Experts of a small language model: 8 layers, vocabulary 9570.
Below are experts of layer 3 (counted from 0) of a mixture-of-experts language model. Rows are named down (a neuron's output weights, with its number) and show model dimensions 0-127. Each number is 500 + 25 x the weight over its row's rms, rounded and kept within 0 to 999. Numbers have three digits each.
Before each expert's rows: "comes before" lists some tokens at least twice as common just after its tokens as in all text. This comes from a sample of Wikipedia text that the model never trained on. Tokens count by the router's weight.

# expert 53
comes before: "| ", "(", "and ", "in ", "of ", "|"
down0:452481541482491480482481513474512500498570506522467511486490502489488474515461537561542489539479519503465519494510494515506447542470485537492487474473473502479521526504479491451483511534468516477514530506482498502558519489481518491518509475515524473538457541495528529516496549496517529485504524503509535478499509498541529482468509469479452498479470510540497520491479488490517486526500
down1:481522476462478456497525502464491468499548484526507498545487557514515518489517480464487476495519510518475504521528461512484519509499488518482509494507497516509527504455526494557500512484506530481493465481482505483465512514536477508501529491506476520494496504582527534455500485498453512526506507515517508536521538470467535539473505546474482545511506529530468481466528507442492500491495
down2:476483521458542501506486494482506539498496515505505483482503490510540511474474512469492492535483509487529480520518530463478457541529504476487519505515463512506481517508476472542523477465531475493503515513488504468497463492530543554526478520486470531549488488521497468481461467549451492524476515458497490491484537470505508491482533519473514489493497524474491454448557474464500519471517
down3:555479490463467473501532493527505515506529480485496505486489509511475494515500433505509529546523510498483487485498519516532525530489464474489475475520518552501499465508473515551494484502490488500451547499488490497446485491500486478490533473514447474498503537505483509497534483491575473505515486516494511503550477506518500469482513465491488491483489433496510476500460549466499493501459
down4:486511473511486450495563483528519474516479488523480526502507473503519437507486512486494516431484523471499496503467490515506487509508526519511452475515467519510512480520530484495542494497485489470482493490513492468537501510543457459442504490453512507493496495462460500494528535495494469543499507481459461472471528487521460504511530533503481481503499523533518486478490514489517432503530
down5:479500496453520489507501517533513507498513500524499522478511488463450482507485497473468458478509509492505495523529472515502481518545538507498458516477497455557453492541507450484472478504484455508527539468503486495531506511517493478475477499484521492511483485537497521531465441478487483467502499480507519509449517579534519521485494490476498493471538546532496474523480512532490517480497
down6:521494504477534529495498493510458504523522469482547494500486469527501525493514502468471490508502510535457495506519541507507518494513508518535532544528526473471545504503527528445506531571492474520532480545524530530515503512487477494478493434509485498504551505507473503500475511494497488487492505476553493485546494472535505495511504504472477516519510474524546512560475510481543521471477
down7:488529536541493463511558492505490487496488451487496469504525484506496476466494523527501464498485542580521500489508507498533534476464510522499478492490467496483470514532491528505511553469505501492504501503524457470503512484521505504464497481553508497522474491510466521535503518452516487516426484473491533503464538490506508476528466474541496474538515494515489498452491504488467510480517
down8:511488503514530481508530493543503471509512519521477447499483489500477512497520462488443519489490505465477524529562519521498457523473530491481456475462516496490472525472490534475475495506554493523545499513499508483500470508519476504523492505507488536503498469506477480493485562446518511557505507487531504523526447504486446479497504522513513511462471535506496488501533476514522525550506
down9:491501500473481542542473494448498452535499510484520507512489525519534510507499505551544529480515481495492479523520483539440501549463503503485514479491476542481506569489507553510494501522501448500470471483499471509512486508504502534530516492470509518507526472498503514534514464504509520503506507473507532534487469487506489527502475478557510465478471479535502492526515570517504507493530
down10:493511498513507501530497483511518517484450467511496516505496440439506507479465459553522501474551519516463474489503530482522507484469512538484499495506531453491503475498491486513510505533496497476515484552470497514496519519493473506511518460500544492539505464546495480493495501498467479512446465451545468545511510539485536533501499502455529516497493491525537494511496468497509514521546
down11:449504476462482518497514457517455498519494502482492484484533518517463483507510537514499495478453505545536515571488512471435518511520503527524481517537540454485535488477500510454507472468551510517494532480492475477519490475514544536533510498508460497480509482510540499472475469490514527496518505525457475517506506526484472512480486475492502503466501536492506483536504465529512484482518
down12:493533469504519513491501500498469466522501501567504471453506500479530548501536538512543490486441484488498509487520498481539526514492498529463492481527539513491496549481490493534502466478518500507471495546528484517472543480487528554497508474484506483484501496503518498520469525490490522504465503517498506531479499542519480476535487505527498523523509541463499472443563461519498492501537
down13:499524493513480465483510564509517528487477476477537533509473532493497509538529522480495497476496483554503523513494478473499501545508495513456503479529497484504503520532466497482493498536512525493484489492522516512506467464516507492478483558450503490502534539484496489505551533493490538502542473498525511452490485499498438530548525538522523463573501518506504525518470511526505482521499
down14:508519531446508475492474479463483452524484468556498523464474538514512514544502494493461483484504485499450497514493499459527488471463441452485518545494488524526553503486520481484496493516467514494489473498499522530497547526516492503479462529505465496507464499526499493487492495548466491472483528478533519479544512489505491524494466495474486525498524510507447527523512522494507475527529
down15:504511498502488535549522566499462479496446510487505501506484518515531489479469496452495495523520502472513487515498507498516496526469520483506475499554508525488460491462478470526496482503497491540528510495517493479450525506509489562493556511457510510448528485532492491480525491474506522514524504474476531495486490522529535523530510535496508484466451512510437484479542480471494479474526

# expert 38
comes before: ", ", ". ", ": ", ".", "==", "-"
down3:509520524518513513478518460504535490526522488525491499516532505487473506500500495534451481539489473504475513458506421451495480499496497506521501499554487454490515520534495469497513504488486518532508508483468507476543504516485511470452526506465470543549469500499515482534481545507563501511494508490511512480483535533498472486499498453514490548474479528505486507492509553499491465544484
down4:502517513490521497499514505506517475474510503493512502492482485531534474539552494498460533530508480472522471549432491486457505462469483472539481489469533477499453446540525472448508508516541461479508464467491538498497522537507521477497514522527531497485493497445465500515505550503529516482476526486483516499517516487467465484512490461479489511518523498502480506514508527481489477474539
down5:505549469496517513502548531479473517467544507492478512512487486451479547506475510514506479531499477521538493502532538494489490503463558507530498503506509479514499469510516443526481516522477478479505485506478466511540511474499493530519501527543567511503510470487458477532515445543520513561494524484494493517474480501530517466537481514485521491504519498501476512521457509503467502466479
down6:527489534525513493499497510489468529497486502468512468512507517472524470566494515463493523519547500487469490467467521522458507514491484491510502479500493482486489506470472517499499464526454496470524460557537517513513515530504511507551470499479479460538497456497488460536533501488480539489466533505513511498468493531461525481504518499503500481467514537535530441546534505491509482532484
down7:438496477479531525493488530523492505490502497497490473455502470495468496470461493501567488513505455525456489469481461501506493498490470487484513470533494474451453483485498565504495505519472512521498494499503500491459503511480490500460524497487476478527457513514493515535483517497503480498485556523490483510513528489496553507544523525512504508466510522496571512492479553508468519535530
down8:463473483500483497521525467493560465501523542508502542552484493507476518457538518515485467507494497480533538501526452490512516476498531560489501481502494471528493490496545492495502505501515473480472549512486527482489489495515505535524496550478513523542501491494494523506535514504476524426488505505508472549458484511505466508494484485505491490506500539460509441475483476537486531509492
down9:475488523482483519519501475470508511499463523508517502510498456481517487493472522537462495474527494476489493527536494518519496562501505514513484523465546504528463474511475549468485505525542553531531511499487461538490510516503525502478518509495474492512493517480554505515447495491483489484510453562530493517472563469485525460455482506521466490493531501497494516552501504506478504519475
down10:515564513493514487490452464518548519508499520480475535482469491498517489466495484498516502457504533493515495478540482531542510485537484484532515491490471481524515492545526524463529495528504504497493554526476439513516543497470505526479532507472485497468495515518490490461463532504464488505503547528486520551531487521460518471484507516492496456503517520456508478502480504524490525480546
down11:517526507506473491493548479491466516503511565504525511535497458538511485466497500496497520534535522482498512532452485491497500463490490486473513523495517500501514480484511539495514507524483485471525484521561515453456493505512470480485534551518500494488478524481506509479545525488488552498517539490504496521508482506488520457550506540541504494451492473474496545457471449520532506480507
down12:498482458510480476492527467525456521532481504455529546536509512500480525473505502449559512498487463416471460487476522506503473472472515499514509484528480508524516522485500516520499495511455495538493503525485487490525481486488456520491468501493507497526515499473500478524508522519491462512464472486514498501492475442515516522446518485483486495470472454469500527513515487537509450508471
down13:487486511487493489476527531482481488520483467524503510495523507452479538509530522452495530497476501550455506481498458485532539517520493463506483507481510453493526512500517516536528503493461523521509487485506522496525518506482504535536510482544553442505452508492492507487452506457444480479520495517527529482495491531500446491469479526494445537472483514460507482479509486524508496480476
down14:484497492573497484474525485508464539524529517526475480519507477462457526465482505523496493500477522507506494505483490477502506523509510507559492548505485525496506484490492494532505498505468515518500523469489459460514555517501522469428443516546467529492517514496506529446535484503496486524513504520509520519496482474482459502479506532498540532518519508537475538453529486506504511467500
down15:484557481483499497518488494467471490518526523526482497536507445503544496523478509507514491527442456476517525507476458505461491475542527506497467490543507521516457480539486530509525494523509506491497500471491474455488473524521501518467480506492487531487458478484518509491504490534470504503504530470508512553513521426496500521492466528533533505487545463547488529492531473504487498501501
down16:481502524495476505471509508508464492457509507510498506525453557490528498510485503478514482534492454447514480520467476476501531518550518471501530515502541535485509558466472516494490453534494492472486543494495461503512480480499465482502497500508501518547518532486532485448546492493517517477495487461563489496508552463484517542502486529473508513516497490498468487510469486507547501506498
down17:546477511490470483485517492490470505490431496487527470518442479524535524500506517506511502494494463514507491520478469475496531515477505443479493456487555489481518472479498514485516534487485462492473534490517484454465523479447466528476534478488487492502477509535493538485504531492487507511514517481507495449503530497504523470530502467514492548535534538478549516454487491521501507478486
down18:530498504455499516479463515535507467474474484525448552427540493482452545509539492524483492482478507508504526513537482449536515537515517501488527465486483481485516516476480461500505522536483506511521505510528506495438459499517548458503502510517515508491527519506502482496475480505504461528518526444542491481491521482508511518546501502521507504526518481479467483464517494500481511500500

# expert 39
comes before: "of ", "| ", "|", "States ", "States", "York "
down2:473497466529498515480482518468501521472516516458496503481515475449510521534566471512494486438462512484532499545535482537458512510550503509530438498506481498491505483507483507493512482504484481519476516462470497502511509502487467524462504513483475497508487503483492491525491457506492485516500477493522518484470466554510493522473499448568457468542495508491489484505457512477479487534494
down3:486477445456511498485508477488500559518501464534470457542481480501488536452498508445496450502549464480487520454498499539487474470480490516536507488493507497518491518493460470506510513500548549479445487494455471503507510491501500473478462511519551487493482539511506516524521483517543511505495532551521512488500500509510484495489501499496464473505515452514493525480495510485476483485524
down4:472471462463464500500514513487466519503506469497512512514513512503513485476504514504506527530449459516542459479468505438486519508538447471468521526516523534498504529480516506483516516482465512513447485546475546500449518500529514464462528533530483488505533513484487499515485506515482513501487485500477493489517499513488510516445553478538467482510537482487513489497511536518494492494564
down5:465474488473471469512516472476468501504500507488528516500517473502472463524516510463531477476491546546501510508480472488481486450514529504511488493513528476468528516486477474469519492494499487482481511540455522510526447513547525501483492462509509469483479456476483505571491488496555503481491483538485545511521512518520529481520544514493487546503475505473526513492521512549506547469521
down6:530523487509503468464504522498519495490504500510489502479512528528465496508544504446521494469522518481501475447498479512532538510523521464550472523492487498524443462526443511514467506494476489485517502466504498477503482489469502487491483581520481498532489503517516511489545475491453506512526493465451522507509519497506480480540458477504485482477463557504502463514503507518481530543488
down7:460487495517533492499508518507530517521492448504493502439514509500504493473480484477462458520503488505488494472459500532531489523483517487479487522503492533523488461548477483491460451508471513508487495517509492494500488494499513497538499452465520512523483505497522513487479452460501569477496456477476499476477558539494487508520540521465494484515475553516450436492482487482507515523495
down8:462443489494519511467549503517512510545482510472474547506509516506498527474491541504548541504493526537494522507494496502505514493476502530497486508496458479489488525491518512426499488503465491484530555509510514492485493514495516502503565532457455514494483536490482490521532526482453478498499497489549459472493501478518516501472581452516503498487492502504515510499520510542513512501514
down9:494585470483523510519506491463479515532463537494498530528478519503478493498509498520499475487496523457528441520534525489475488480519510466466429478502550507491503489484496530528515460504512483520479473484525464487516520491536503493484482514535521525514533483477489478541519453509472503503520494473527511475529528515513451508480471505508511502496463494522494490544502471489534521551490
down10:544464499484529502516514505491484458500503494515483542488528480510491530477462528539488522493488485466507488490512536480495517501551492473462463563480499537530526513462526481525516483542476539507505456526521475507542504508475502482511448502506449445515519528503518530542467501512483513469481522526508501486450498493473454496500521506463495520506533507541473520498493484499492517486457
down11:501512498493474473489510503481505487498486478455528525523516491447520455485512516525498451550465543476483507507477507435497474488493459491478533529504525538513485504522510482442494474505510549484477509498496534517529491500497528535461530477532523503500517473550482514497469489520501510492535480496459497530494503505559460501511501572477519521506509518494503471499469514547499504512527
down12:474522503514497520532501497511468497515495518527545461495545515498474458549472507506499464497508454499503541553503496518498472531483525548485467486550487520539468470472521514478520439524472482496502455514511516488480522500485502532476481524499477507483519505530530514509526522516462494498505476550510486485469504462472478489473477506557505543484505539454473504515500477473526503488478
down13:492482490527459539529509545476511502511491533502499478482467499509504505493504469460505511471477514452483534501535523491455502474497485538482514480448486517496496528515494488506516489471490499540535500480518483465522534460547491503508473529517517517491481470506504502492488520519544479493495524438507535520523511522497520513502447543492483495475489470527490550434534482523535537452476
down14:455465469486543499542517516508506490444482473515491466498534504485503459519494525455521539500485521521481527544504509470529512494465492515484524510524534530478445487507455491485495471534527460532503506498519477505514512497494492509494503492519498466473498478510497470525444486554494484508466485520496438493469521524491482505533440500510511529503460564498473505480496517478525494498512
down15:522498500517487454499506481486481515480488546468481472499513463505505540483517502492480490513453534542503468484444488509529492461467499520547490474521491470491492493472521500511500547470498513488490561486512522474515475497498517505475558500489494497500541488513459465533506554483481467487556505525503481468483470459473520459509488557530504469498493532494501504478489499527499558505500
down16:502485508553488476486490532485516500509508512487426491501472507485516496530473503477504476501494518498477465479472510497511497492521513525533476481497543482454513498446526502461517497461503469525508512512509493521482529491454489498509512489469537497549514520472489488531468519556583484531531477514483458521483510523494507466471486475487467504512485519516540526542508499558539481489488
down17:506460493477500481508522502461498469495481480488520516477519466453482457503507482505518502488523517496475528501500509541545518510496530507522515480488477500517462473537529450511500501459522436519500502506524495545489508478516505510535465503479530515461468454462490533504541507499458518524523496519542481502482556507483537471531454484511534528511491504449486482470466475535484472493506